From a checkpoint of a small mixture-of-experts model trained on Wikipedia: vocabulary 21637, 2669 steps.
Below are experts of layer 6 (counted from 0) of a mixture-of-experts language model. Rows are named router (the router's row for the expert), up (a neuron's input weights, with its number), down (a neuron's output weights, with its number) and show model dimensions 64-127. Each number is 500 + 40 x the weight over its row's rms, rounded and kept within 0 to 999. Numbers have three digits each.
After each expert's rows: "comes after" lists some tokens at least twice as common just before its tokens as in all text. This comes from a sample of Wikipedia text that the model never trained on. Tokens count by the router's weight.

# expert 1
router:481472511487499571520512532503523514519477576477501506470537496502476492584516424491436438451521445524496466579480517489549502481499549439476516496437548464521491472545499487463460495503476532
up9:479518551507444449581459492478492591531536443492466488467506504531497573457568585527458486505504484472531520455505526521434485560521554521587468530502453517479555497471522486509444519549538513
down9:463475469543525502521541541505514529444611476485504474539454481412522529496547460520522436514555512518494467514510515472498540485539398508588429422465463514580490527475521411535527493547514562
up10:516448538565515497446534387539521498487613533423515488481542446488481478475476558521530507484448478475500462497566497498481530478438522534513450515589492536546586491533517506544536475579488498
down10:467555422461562498521539627481455526500499479461561549479555493471502521504521519551497535501512484480536509473521562519532576505555540514497449480506482431492500562545461441531501530486536503
up11:526466474577454525539450510531469484433532546408477515529481538506463423539478479520463456502484469496451482506577514506476531561448479438467422457481531510592463590464459468499494498469494496
down11:499481530489516441545529455529485542504573544510554516517485529450518460428491454513440560583557522584535486571480482484484549492529576502498503518545504439480461530503473596422591491506452356
up12:459561512584479445448468505522466507540428570492522479522507442465507514560506470445569530461470538425631515509455522470494506605535478510508508503468468519429458522459524454513472512460476450
down12:504385476506503479484496501574470475493488521490533497513484493434484510551498515488496464493484481500440448573537466445512559492479522482526424531477546572493501532432464614510479552466525447
up13:475460516561434557525524473482440466515429469518460480510537490531439458453412549473529413455523538497498515525489484473445502513446477531546487503486402447521435528553493456542456565558502514
down13:528414499505506544546510476529426477467481517480519527566490441483554483460444498524513527481521583424560508523545498538447477530473456544419535486521413569465452475541508484568448506495442418
up14:514468484521493478473478521500487482539417533481557493504528517464534541485534493448467531459508438467523506507478540459443512478537535510548506567497477502489453471535499471448542554431498466
down14:427527506524503501498483537440496494504426520447524448455468456485499469550552456459548438446517462459444526477491590539581535485533513466527513458468489433549469515492481591583513568476522451
up15:527466488475479418522468513604468575461492493503466550538550536442493525543487478488438550429504509509528500466519448511544491529480489531518491498533536472547482504564516465490498482533511559
down15:557469554524547548543539531447504558544472458507513512515530519503542522477488472523518473481488529510550447483513568460444535455484491505519494564516500457508547463415465509582515475511521481
up16:457510528404495527470499435524575575537541545503530505440461515523539472501498473449494506425471528442503470492539529491542504500531465412496511465520495509485485481485502484448466457474516473
down16:501474533551513547446537527497469531533524520534489518525502484481449479542459563478492509468491593557546523472481467590495509521528501521520513473519502464480491489505489523500468570473502505
up17:429528507471426514527482524506485635488518478515484496526575528465547526500538514517502537574521495393473483466442516484440506538512421501522529548525444451548470496445506516513518521506485522
down17:404490472394524490538509513511491533541571578513530450492455576469545514378479490551550577441474501467509498554474527546494548502498547508551492463551505512511456491536558513448535502551521463
up18:455520432555492434489480421481433546501454611491514512557517525480525458445546490490486509559516578450461458552523534499436511531497447491535478567490497497487474560468507494556506475478520440
down18:457496479447439515521496445515520471546507528438517494507465507565475511528586541494469539509419454500557464480500486498520536558464477502485528545508523466574531529508518341466524547538477522
up19:486462550493501519525485520523502465436530465537452435493512473491415575552565459494523470559546510401515447505440556419451411462544503495484486500523483492528470487509474528512460516534508558
down19:473450528516545496513526504447502545481485504459466462436456537484512557473535547522500469427607458465445487506527494494499514518482571492475545509494479438525502508519533661573487587516533486
up20:454520470473465477537526487624526494459470475505433528532530544500557511506472421526511461518561479481511589499473505456428450556428574492519460503498517531498480481603538451415527475556519599
down20:467518458405519474526494508465514572521536457514479527457431482497482467494432447482476470468534508528470557491537553472564494492530496456519500464426466498528480514422568523515472512427515438
comes after: "0", ")", "-", "3", " —", "4"

# expert 8
router:502534476531462540560463520542468518426451578481523536571516472485502473531532474476449515512539397511483520490478493410494476517478498439538473492482504512502488514534507446398461571512526510
up9:527490484546470500561394520490511462553526545431481464505480383489483548619622541481495495478525507504470488506466522555519463490485494462499561523459525492541519455529469524521467549509468483
down9:433475476474490507475451462442534469482524472558561539472511481487486564449466539524540490424546535490526448598529521523437450544511550516509416444450486490463520491501489449547540568431502542
up10:497477455603491464525448565462485400449510460435496504521509503509474536526463523536500457542535491511515540493502476548473501536440523522435414466544535516492409478521549543520571508500473481
down10:543498463436440468452438475522406413517398435557497528473422531502477517467549511543450507564510479439520519532536585492500547515524526506541482466541484543491510494505479501552507463473461568
up11:583493398501470462512483504483486436491490494497511477504544465462529540483570475489557498399463554515483423532510546458519539488475497531504475532402556562488475517531547450515573525491461514
down11:444444523475533528536484518493491558507457501456512522510524548492537446486509563580397491513522563467508485491495440539486606519478512483494463567532491536540480522504455533565609530494509481
up12:530505512484478515503441499438521472467531512491457522447503488475482491413472542528581483531545492385507482484544486501502530478451497518585465446448480485505556539515526451479544495469538439
down12:636558503493475470456516451564462481500533494561495520561526523501509497494466437529534500506614519472488484505490483496509556494505463503483486462521488440491463578421501548414425496455462497
up13:527485525545525469561533497597485504502441477417524372415475455530448455454481539474477457549509515512548470480463516437455470508524551485546531514496514545473490458468462488488510429466543505
down13:529616561471439509474496529416491521498517545518496454486509482520522453536466536481490457518483511530489496465511448508427452490516472539461461544443484524551496457597464474469469552418478471
up14:498498518527486502456485474472483412547506584509509486526515485568445450465512508506478508514550481492503520540492500508502421546470507544506446433536516502503558544509495524515521420467523468
down14:473477494535556553418519491509529473477487487513544530508487505531467546463453450525461531477508516559560599479442499511526526491508520508521495485544460496533526476481487535452538487529474464
up15:460528534448481553543516526457526471457443462523512490520504499492400508453554501531452494480596543499510527498512463506525403588520499404546483567511489435461532516497508497471564528502542575
down15:544525408504457494499554549507499490579501500451452514537550519484474543451545494467436546484469446525509478535530462454541436526553489532498492432543513443388480594456471505463554522576491491
up16:450537499441432562478501513530492515512492515532482530475485456521526525469532468402493449443475449467508454460490461538522535498540476489464546503502510549499459402504555514507515470585493505
down16:540527418442510412526500476430451474532523501501487473522425500485433482460443515499443521490510471534488513447503530432501528487550530565513457469576475522529429528506495439502554525451522527
up17:517505561500444496506457519560521541579567536493517476538543499463561450561475521504461509491542545444511491431540569387453522471496458458537482506479516557483451520518507470502490475511484421
down17:481545521488498500555452498526502532562569462472447474460528447455466535454484450508486488527454513509507453497478517574522540420425421515466502506538514447476564565461453513540502465474429446
up18:455534508532549540529496455448467464489518502521457458446510535454500451487509540560456506488514515520558496526504448469505418577486541535486446475511456468509475518513469451489555455498496492
down18:530549485472486493457489494562464509586427473409556470537460453550512446477522472495475478495447488551421485522467526456455413475500489526506487540462464484471451496525477515404553485501508557
up19:488512538536519523433451524463560490483537546473562425493465516484546477544440394494506497485564517462546556484576434541499504545538504517511470446530504539469447522446456537589538449502521476
down19:488391498543509479514458450553492562433493499503553441488537508471457426515522514452514460463591501521526468432474508471450557504543506510449529484508468527491556493504486434488492548476494481
up20:542455530528528501511567495480442525440529504529473498501495486481329463486535428486493500527482411571514462555552499510484541498549477509579495442519465580526494568521486464464505420504579504
down20:517514500461544541501527486495450500566482452538514560547500468454512529510519458512430517455459527435485583582505541459499525510523478525461565491517498454538531442524446483533518488511492494
comes after: " |", "|", ",", " in", ":", ";"

# expert 2
router:474408510488475518494510528558469592465505516518544493513535477536440502532482491517467418479526493473500473574513431513569497537460597523449501531529599486498489474574572488442509515497500566
up15:507544508513482545456474500555496515524440506526570441515501472501533521483484451491501487462530498441462413476506522563581478495530478502503474456485528501538537490484415463500546505589498462
down15:471491480454523444457466427529430415476455509460469523555461571498532487557489511439531515425544508477510474510477556520492432592527485549534501517462503460427529541435461529533454562465472509
up16:442534411541531469484539461501506572543472523481447521455611499526481427533525521502527507524515496440526594491531539452574486520474536466427447507527450458494545511481493500544512495512502501
down16:527484495484528525544509471510452504474464595509500517468580446534489554516497459534534598511588501507544413470498443496497429495519514524529523517480490493507484487458528503544466524486516444
up17:509474459554446466507441496482423452474556479477429521517520491452517510587603428546463555579473512498578571494484500474460514596529433519529507460510437504514497559481507495497530523527494500
down17:499513533506553480456527522536506584575530560540523509512503514483468482518454462496460470565501568490478514463444435541514521493502509517466443518505452458545481533425474594534516470586419487
up18:503457485505461456497477490492511504513524466535458527578522525538471531534529454506400592565418573516508540445461504521498500590554430510456498492511470530539465545537517452508479520477538530
down18:484476494477470496514510574486502495525539537466481473495510550488513533483551471510510515472472564554439552499445492470489537515529496458493429471500552430556498517475502520532568446533491468
up19:505520467521451514508437528533524523545427546479484486479516500425430537548527449505463503451494534506619481470537525517462491563480457513542476447507518505545465500567514499507492489491532517
down19:446396464497472417518509499532467437527476517508473520539479479469607495531497498511489518501507491579513514490532472533526460543429429523433483481553547533470452445545485570475525537505497518
up20:462442489528451544472535581536485530462448544518538550429526433536526487521494494468451531487495508444466471451542499514524523483517551514505521483478555477447456511449506462494468567492472495
down20:444489438462455520459600551476537492544536537561428576503469536512506534523480444542543503492476551508438513471545470506471561492533455468455423514514415487483469541534474475570534446441487482
up21:531532505486546498515506482404513549488427524452535477458518512485456446486517461510452507534568552515471469528514553474497468397499493504486522470498429486537486484578482470409469536484506525
down21:497504499536487512536510468494452443517450536503469481502532420538554426467480491508453490490587551474492515544475462587536513505453564453416526526485476492577457483528485537444488522440573482
up22:446497551515425500509424485528490481508427499410526490471484422463498505491543552572479510428478483478477527559583482512528518599540531463443531467454496497521543551510539507458588512467523499
down22:517509491474542498511502544540543493424541591521460467512531422489595517548518468437457448476521526467478494463417590509480482424485573478531446519523511448475524462597487496431525547524443511
up23:502444452539497527534502580426506547557491528435528454469524496492445513448529538436454515531503533469501457586469488472446515543532499421492515480539465493500516546443506471540468534497490476
down23:498551522500547530512520542486521533526539589501501544528434516445493541477515482545476547520508466479505525506482529533497527377527467499412477501494498527472488516452442499472553458510482457
up24:510500462474451500518547511484597544543493505483526477510490542531457497543502420406535457433466502512589497476532510509512522450471515510506503521471518515534500491563501466594460487596502461
down24:483459528578493491452495522431467531461515410504512397444537453451499520485511467497469450488555441510467515595517479483529462464503458504500489598507580541490534496472468508477486510496518531
up25:552437493566506563511514482545582482491560523500440388478468517484446448517496477484461479491560525476526487512448517474536498444500420530498503498551432485460434438518464518512476524523538527
down25:466532475496452473469532512491558477442479525558458493410504513502470504515528507531526510492530556524458439525492553458525556477451454553441487498528488502446513558452531475521553491546477540
up26:552490519491455474450509434532582505534495512460516445511480566570547480543460494508502543517514502500512533461471526490518469485507542513494457456421520570566496547478491465497479547532448492
down26:500453563483470550554542544489491500473535482479421540452449549516504453533532508478537485565502477589531584468497447507554505557472508543435526474544545533502584531489432493495468495538528474
comes after: "0", "3", "2", "5", "1", "4"

# expert 10
router:472490432533425483519523514530473502505519606460599506499536490482490498536531526483439477487546471524485490535493522440558534507509535450487462552466571500571562520570542514488469590494583479
up5:489440544492545486495504546476491525533424498578517518515462463572486444560527530470505479548477538502476490490563514477476405485432505514539555490477577500468469503557476506479444444469381527
down5:500506487502490476464545561565538524508468461527550586488455556499515494555419465458526440561513517468556485510483480501506513500526510518478488455499477411454495439472573483547492457447493490
up6:471509512496499590478509526549473418430471420440480455510534556441523487524462493528539513547471512428478455516496495514506370528472473491525516518488512511518552485433522464535588443520509511
down6:483476526476465487510456525456438542541481511570464454481485541483559523506486558422472455503528507481539517585446482539475480519504467466518423501546499554439449554553593495415451514507510449
up7:558538498519436532538472460557524507526514532472505536502457549497418526502460450480566484522467576509498511548569476529460512503528503468542515493506580513436485497594507483460562494510538484
down7:534470531567492547460511532548452566495483487480443511535482427510434451478475513502548493529487522467529536508549459546466475528537433518571515499496476525473488472469534484464495517513514488
up8:404479560583574534512521586480507489508464519501430488540483419512471513448509485462439490526479523493529543484512499533558552513467507518490547507415491537453433547495497470501465464513553529
down8:463476481498595518490428589489521515491523497483483545509459440485517533429589486491488471468533519526606499471531559494524504416493525454466525489472535493418503459538476465495478523430500516
up9:449553518481449538517460590573522476488531463497480534532505564439531444514466452566494462530531503474516495536564486505390506520511513449494546491537564507511489473413517536461538512543387485
down9:524542448449559497470502507565491515523548542500489515495520459529445493504444487525463506472565469455508529517487505480535534451510469462534417493503457468426385548526515440445523517524623472
up10:518495510492530557512519627490510545505528514559501496480547492568527479586475479526510427498549437555531442522512476482542536515537518396575488518524484455479497514449500512470509465549454553
down10:514502481453557524512511474498449434514547541477534495502476526482514564439480565538537500485491494384547489535527526457461547482519522518498501466578496491506473489532526491478526574464444422
up11:484503489570542525486460535503518451503497555524502454547582428531492523518520495522488500454491459541528495506441565494541563496514511487499512456513485482536496471477494513478532597456507543
down11:476500557553556536424492552576518507512474554522515529512575434475463470491571476508503504477508481552466528444457514495501440529546411504449521452517479510565536569439475577491562507501479545
up12:536479494491493535531597488486444561477506506544521492503556508583452507544513440463470536429502515454459495495541504486474371543535488504469526578538509534468512529415454469517556479579491513
down12:541537499482513475468532445467455490511544563541505484463512538550478505478526454433501514430480512492451484532548511529487437474505463573559604526531471629519466471407506475481544490584566470
up13:568400489440432547496457531553435455477579493495463394475499391486433541494502503416536531473537509476446519506511456535545436541505518470507506477552491478534455537494462498507492539579521542
down13:428530519428440508501531437494509446545488510531457465488558586519430467507515500505505581540490484451554473519508470480465516504400520495440501534536543414514539458452556496526516455501421446
up14:439500482447479482510429421430495563536478606522499474527528527474514453486533474523557476492495467442506495504483477604394508495524535538477425473517538468505436582534477448492496625482424479
down14:468497527477512513473506527525498547566460499542458514541490463492546516510413467477531548433605474503487489438503564509514525552500449500473502461487418414505530503506483540502478381465485488
up15:583492468468549477495470477474559480533472524465457504473453526495494519519492449431481475460474597492503482497519498487421547521518522526454407528548496521500517457523570457512473418542486526
down15:470544467478505476520514488440448583436481494471412474524508539445520522513477501459546523536525523471539473542485505462441523449522411495513565534457505445432502538540520482434512465500520498
up16:496527537534506422514525492530550508543533430502499491587524554496508484530476540470516489463524542392467537546566547595590488484504484572490493507441564520537519404449476473491484479545468510
down16:488435507577518482487505449460399561476531436494567479449509498524476517532496473559471456485502414566418479452514460487502472463443489502511512544522458607482494518424476555561557480545533486
comes after: " the", " a", " The", " his", "s", " an"

# expert 12
router:502503484581498505570436520569483535434446506473578478517513479503512487479516473467419468493505445452473465528464479443508487558461554483552513481439541563504461527561537480500490531492523506
up204:480523492560490567427457550517471461469487456494506481524488481471445440475493509551452519463532469562569481492504515529494538491529535524532482508503489439483531406463484458426461474513526609
down204:444511451465495521560530486555542513556592535444477485466536502562470529430466524469501556499497530561487497475447540492551456498535464522481484475480493537536533476532489499512448465494540500
up205:526447482513458561507459494472510464495603498490551402549545490511503502517562537480479477468515639519519515520476528396506491565478514533459491474537519492604450561512493498468547520483498486
down205:523546439550496490476520435559555461443499452503572488546506464498489561516534517491479471512522512478519404505508520500574433492500464522509443479468545533489544571548493556485508538523514450
up206:527532440491483480524516514571501494510537512530536496483463510452521480455528468469544495544483540446505525436492460556462491517498508427441538462497455554539538515505454457507468544449493500
down206:489503518550458482460510561429561565488488534564568515487478488492500458526512469493514497475511487530406497467514449504467533559480482489463501494484579438488519525482494456518424498518439539
up207:569544457547491414499478530528516471503507525449504560536541463476549518523584510462493505565489514526482474389495529488467498508506458468528456636464477526483499408557519486528532462538484591
down207:487527509494477545518556503537526504520545506549536453489507501525491478536459396519550510527520558506466488521499481500480512423548507550509533420501589532532488583461471493524519496492479536
up208:521492517557440512513462612500517497487526546523528507550489475430474434480470532469476521540542523569481493561541476504439542475504499539518488604497542531508450448512519501487496425540482521
down208:435488496490512425429493429486505503453453471559552509516499515481541567469457494403523506548450464540475451526490480489581422558539503498555511513494445445523477553476462536576512467498476492
up209:482508519490471461501496473509457570538465494538525516485543508503535533605564468432527514527504584533469530461476464468506505525463461482399502488509545488539466441567454416490500563521472484
down209:499504523489514443518514460515508500548456445449498534439464484444510488458460532535512505544482486556499542442499477519521444519553497600509512496517500527499544512460459432573493547502532539
up210:492493479510392518501462492508478479548512553473498474513480454488469500485502529508547533494575564547549466423518455479422474451502474512549412504477493502451518475501551466513490423503546510
down210:540479506474458514521507441520473547580453484453412517474493466534515493439517502469502487477472497487521513533489483490483522510553598466522433578509479530513497410547405492523516525477536566
up211:481565508454514451556534506452540541467465487538495587524569434467493599530450524460534527502490532402532476442473439504557479464498526516513545499454509428536532481509563471530470558494521549
down211:562492483533472514420469604434505517537547454523461484557478434421420527553471522520529506528523500471527550476414525456434458476456531454540511487473517459524500529458481488525489527469424548
up212:479466442451502474521460545457411512489402485528405489552527491488464574466506508478515504394493504533527551437478473510532586532510514504528512547470533521531494530556471494532489502524490509
down212:504526498568531466417535566562487486537470471505448483510521530492447530577509436458518406508458449472522529494532493490476517541484523444496487492544518468514467462575463456562495491494433632
up213:495497444485465564473470503572513424604439472488533551557480488493497498553449550461452474483509584414471504448503509361518489531449493419494510550512491453403525565536461478491557528477586454
down213:447521490517427460595504492481506530543545522458475487530502545529528451381498466470527445470496435421548484400580524518455516491557515530439553459578490507486539426495495435543559484504485599
up214:518497438561546481472522520403512510526488584564421456542468467430534425538479468527523551463484473494529560500472515494527516472528478547425473532570467513519466486463507513542520466509488495
down214:468524476501521438476414553490516514488502438535514490475410449502481580479467461485486443531455504436550514588579407481544438538529484443458509435496498472540459556463570482454495423476514542
up215:547506508550492609559455554553495474525513515414516549486446504481435543450532526462549491554501498446478438469496505474520426467534452507597501524517498578491509503512505500522483494513486500
down215:502555475501468504505453526528558469513502495498468468435549527491553458516547514533469549473524481487494467571516508474502531488550522551493527458525458533527507560510536489468481352445425495
comes after: " ", "1", " (", "2", "–", "/"

# expert 3
router:455471486584432483548417534628444523507497571493528467543514482486458558502523489498431393428528513429516477507525479461448508569481534519556521549500544546509513502569498440520465513489558502
up15:554576465518519507474510556474563472460495483493557509467487485535492482504515486467458510469454519497476495580459491530518523420521511503491503523495530424549556460465458443448560553496429531
down15:520561515460474447514530501432588452516516479533546475440499453560520490427500482459589483553534465521450508445508516449501523435486492549507505424507477484527541481517471477437457509435451537
up16:504486386551514487490579492525510512485506480412513429484504442519553497526408511521518501484442509448500480507506455475574480537516486467541504487492491524460534507570508480544451530538436522
down16:477477432439534483530506496536509509461500507560490550538446563543480532546484508569438566410464574469508526610509481540541432557524497508502508534476467513523479471432481478535506558510494489
up17:494452540545505495495491467466532422437516482475492508445493544466501481477492533540494484651506536448508494458445456395520509518521533522454456432545514507523452480505536466492447484483589519
down17:531452469514480475500555592538466490497481445560520493504510448542505480511527451490509490480423555502503480467526454493487559482507461469504498419553475516534524516493522489492486553484439505
up18:466532511417453467534547542594452476508440562580497534476461425486566557619545453471538467532501492502541534495475460512482501559522500524559526509466503582495511436515467420458474548483461494
down18:535446478497489553596515497475469557493508473482607485532518471495522475443498497480534449443505502519543525520526452527459550496479478450443510492485453429569515611466461506569488555501468499
up19:489477508482491543438528571459489478448526496539410512503511431486522524506542434514464556599575496563547444465563507532482495453472428384462444476499508548499492490454461493473523475506535517
down19:480534483498488458509498505455503587479421497518527526488504491474547580495448476548483522559525460586540500484495584481487507425541511479512476518502472520514468528533527506439587531495363537
up20:541465499459417444507494552505485478446472560511534477516472492598525483478519481498497522479525494556459437452485529495531512496488573552536483544486543605514515555509498485518529587473490575
down20:460501472502458554503530463584513501579540496539521526465482528516474543611558520512525519516481451499450478518482518470552512480447509563541489518419479515489462396511520460474498453479476512
up21:478388521534565491560531413497551471475521493477451510495474546489456533521522529518536482504538490561476423494456488577488457504478536508522502483510526485459478508525500448510433577534514517
down21:529515450562489501503541495557539488478432427471486459514488427513491490505493473588478516464590418462509453471460451498457455492483492530494492518507438520483529493515535482521471540527453476
up22:476528464494492588542526502501543420509510487478480510515477506519469457544463525537541430496630489487536511497465407459507456532531507534450558483431507517488518481480501535495442495574503511
down22:490503509481504487602456520503524493501465492535445476527496484469518512530440465412489438454502536501478445531494536462500443478565506580457562517476533441502541491465484511490468506488497545
up23:470560472492451515517444542476478489578420533502468496568514499468438521533545492511505439599503415499462530512528467474502538535482505536510500538528430440527466518539506486467454553494495538
down23:464542544516485476533542485587511517441505546514481464497390503439546498517494515547454464450493474445491475479502576499477522463465436560468574474466522501515450485453468480459547544510521537
up24:492546436469448414552479495403516512468445444500480573467472478562482527536544435537485559468488492576517469524585507402447550482475470500599564501445468467496536558509506505457480439489520475
down24:518550519492472457538589538533531500463589529466557414444525432464547514531478511487527518592547538534489483516529532448546500522516589468492534427570508471462484495435462458511501447476502423
up25:523461475594438483450473472515484448510493495542537486560486509641536484559448519500440506497524453500446475527477483498567491487530500513546484443494540530494475517487482481471518473471502533
down25:429453519459545504474449500543493517502501531545529482554512491519467522517486557520553495458520532555467447474517515517449524499513496557539565443508460546502475485504573481491477519466523479
up26:418481456509486473505524502574487449428506519551466500518489509449530414463465526495480485449530516525495449524466523489501489504553549527522479475539457525466481438489540456516460446475476528
down26:468506511562460443563513433551512470512446488479532506470541499477481540552504553509456538556561437541578451511456453446419537473519469539487507511439433530515473494543434558569502512537492486
comes after: "0", "9", "8", "–", "7", "6"

# expert 11
router:448475525528490541519431500467548602463553568438561530487468462504470499532490435469461469454552507473498405525498487432529479501470508430524525523441514473524543538595502496432458565476552496
up5:533446513491406434447517525539518547435540443441537480504540477554529486495491485483424490523503490458494535425526497539512513559518451535538478503517525503509483502508519538504425438474483502
down5:462458490531441540465582532456507495545518531533530519450439464511529504548555502537460539504430450495498474527485506445550478479516572539448503501511504486574479500411403512556431530481444579
up6:496527508373477438506525466538397493519529514525518502537509519566496496526494575459480509440539441573587485511506506557481468442455465595539470443457546540512481451577489491479524518516536543
down6:430507493439460463511514510501577488460588482477511540468479415489570494560461545418528467496456455535488489507493496536503443457503486608468466491538494472564473497524476506634433438480523510
up7:488525427620504493522487524508481466458430472491519458496504458549534475553504456490515514443453549530549509489514443508467445455559521514511530432548512501527563462475507444499530531547563488
down7:500551468408490514526487483565541440540460551469417464481549493466512535528488566495538501466503484490551508485528528497531477477524439534559502498472519563469472483480487504453479455501480514
up8:494468532513488465512509548524545481550562498589527536558512570575480517474577465449506475563489498456473552542474469462471525491507524487483544477547416508472487518517454465481510536518519518
down8:466442575541464508584486504512579557523502508449476446534473480460538461519487439515521460569510471576549437488505594465552529436461509557512534453466538445539442551485472497463442451468535606
up9:463515465506528536534447499522513443483525515461469468528502528529451524554561492504545450478493514488463439554539502477452548547547549472503542512541453510478467515522506479497544481476561474
down9:534553507557531401505482480510549489439471536548523438514428518476478536499593509521538511492504464515480467504496617482514592508475503473547501502537489504459448488554573509537527563540491563
up10:524478495504499527543478461456468489493447537484504468517504472567440444477486510488480519465501561516557502469512512435573447551514426483558559390606538479465537495461443491483481531536495510
down10:456516470462496531491468470460481510505459575467621516536450551477524562456510553466514523424454483482534495442515520481448425503444469553479484498455531504576458499472519456467574481514489549
up11:469441398536481563515419502491488504506464485467490549537503534568566559489477514524595552561552502467572478499457507469527478472437525479468481553507528502503548492559537491478480469528461513
down11:484536519431546461520494470518509473481551441505487476518540466542514529494464539505473519557497493530528548456492458475512474542472405527488513529507496525433514444469512494406482463477471491
up12:522486524513502550480512465472488500467519542519577468467514502500566412523540516416437427491473410486488509530450505515459565478481514551458467495498520479487483501465484481510441539531510444
down12:433547478456533488505431509530502484465614608520532542494458470474583546409463482536476500510486501516494490473405576521552509540487534606467506491500516525538472491491481494554514547515487428
up13:475395473530487434486530432518487506529548462552515524528521463524552563566526517513463459595446486512454521475456496533482552491484520448486510565448527497563501455477567472503475516419518471
down13:452531420469562479500526538498486383502554422432443501470547482472551553493486521494477563510521522487490478489527451484489486515504424460468421510482544562552439501485511477513552515452526496
up14:543485553484561493551489527496437450474531569548521470478481434452546450469506448574481452418516518510498477562457560481479475456545524481451513511476460561547543456567529489535458499461484544
down14:512499569493454600520476485486447534509478514478489486451502484542447492525474495521515396475445502402530539526529463469520443518483549477422502471516521480541523495493446531577502532473509489
up15:532453492488450576577498547499446492431513446535478421522519491463445534507507478535519463538460537535533531511525416526508493526548440523604404521487519561555494498468509455426496470518622500
down15:487515479523488536541435576493479562455458432455462510453450532458481554500518534483466466486486515456493516607439526541519523505492555517522472449456535544473568452577517489456477452450544457
up16:508529489466546490568491557563471514537541420496546516472476487505499452536566529543426440491473537505509565568596447458435425561419500460461429607524470479491474526484469493489522477469469545
down16:510426485539489548471501544475495508557536498445511493557539495486493502517521536464514510470465471525446660505470457538470462505444471529511517496523522428635445593512496546575481454528483506
comes after: ",", " to", " and", " which", " was", " that"

# expert 7
router:519419445511480452554458520628550541502504510453546452540566506555477535555530432479501478441464506507593487549512495491497545510548612433473430518464580482512467438531507467443477588501582509
up9:526462529529508533489489559445506452526504496505537464561609484521459538517493475412502455583470539427449505536588512498492455519529493575525465506536546514444410498525566468499460526557485528
down9:492541506507439407449526462551560476518477532496528480457442462490445470534437532477567473514524470487581531546433518489542465482448462525512520481512459534513485586440506544480539478441509470
up10:516504591547472449574485539462519455535491427533494466604496450496493390536567564486452526567463475512490466522488465485509434551540468522482536464548539537504482475502504485487453575503495514
down10:543510535490461559502507546483544535497403529483455458572423459533397531536435539446514495573503433528498483467490546506471581494528488436516531477491507461480499451504502433419574529493493494
up11:479440527495533514541537553471450465530550574546487425542571515487542408550430475460442490533635482575501487525491458530551451504433467534480485477513479483504448469505513482481508476571444512
down11:462445525400512501531497566449528478514508461509501581494460538407580559474434556546442517492484495478487551526539471513475476482481501463474526539464497523562547474555497471467503526470539455
up12:468478524500485505398496570556446510513500559542466479515513494567467467493592532533483478525572532508486509532542460410558447477426503500529494458603495519510523479500473449448522443458404517
down12:472515527530477512487512517495481542527512515516534471511568514566556397553525496435514521528470482409508529390502502520536467544585517542471594516577502511497418500494493543523534453496481501
up13:469522479533444500451425527443467449430506574474495474499474441411462459534499533502485557498511463502464532496493422518460495602446493547528527495510464520480495538510532474427507553615465534
down13:521501527494515501477462475550455453478545505458500492539460456530530445519517520483474517505510436566508532444456497536543497532456470536483485401432554481509554490581490492522499455485482395
up14:489575504496493569546468549523529529536452443498555535488556532471416497552572539522516449531502459502441464505489523524581473574496451506463532523569520528460560470511512492545493575573471536
down14:462535573437415489487545537467511477431487481442525535529424486569472515485558527483535539506623512490533442469436442517455566493544506489480526544522476480528403496494500514435512500454537502
up15:471515488456543512496483582540443512497510608556508528516474466521572488518504471497444514486574487531433473560514495558481474462495499542551511536524541494539579517572493533447529454513543437
down15:393517512554502398551485453435506551455463495459436514463466487531435483477459450545483560535479514501510528584502477506494501492517519416499522514458491492478486488506424516503507464473488449
up16:557533466556446519510568512531512442468497544514558518492552463475466469606475545497540514507507490416488458522529473500465521552447430480457576537493439481489401506449528536559500495466504485
down16:579491496448496517491484458504492503497517450545526520509540480527480461490487457508597520514467456498578495465448460498483560502501506514482508452519552431471493548496491522575527450490478498
up17:466448493538508502449418443500433522513482485480523412483485453445540535547527550499488544596543445479464457488514514547517490517498512452460469506495481515504555444472507457513372492580458449
down17:462491504506496530532486514504536475493481501462472581497495533495537583557457540509428487512449533353490526464454466477562445516478520508496574500496500525516476532486543506417510495453483465
up18:514452479489467437500467524458488494448504504441442458522486479536487473502557509546524505473536440531516571416505494505557506570540511489546493466489484492517522576532542394516516465477421517
down18:511499498505507565460426444519518552448462465547482413511520531551459496502512517472506462490457477458443429411542498519499511504481463481512464438523489535411495565587508467457487486508523552
up19:507449470476486490541520614486496515464474491563478492479537423456471531505538427469547553513454507426528514436477582453491577513479469550538530477485474478478484443457480514517456552474448500
down19:495536491445478550458543536546491499516528487423434544397525548596535477488440541489496474463527472559512511513531507503529481490514495440505495527473509573439452556652571496524552498510510519
up20:463552475519486506505463492459526508525457528480613498505494542459534497567507540570466535457466528532582529456503445476558517518496535501485485578577649501525503464492505476461503508519496570
down20:511543514519444497482472559427492420487495548472514443461479564538519568500434523516530516472485518456514459524543540484469490511514499558535491494480462494558506490482512493561484487514517594
comes after: " |", ")", " =", "==", " ==", "==="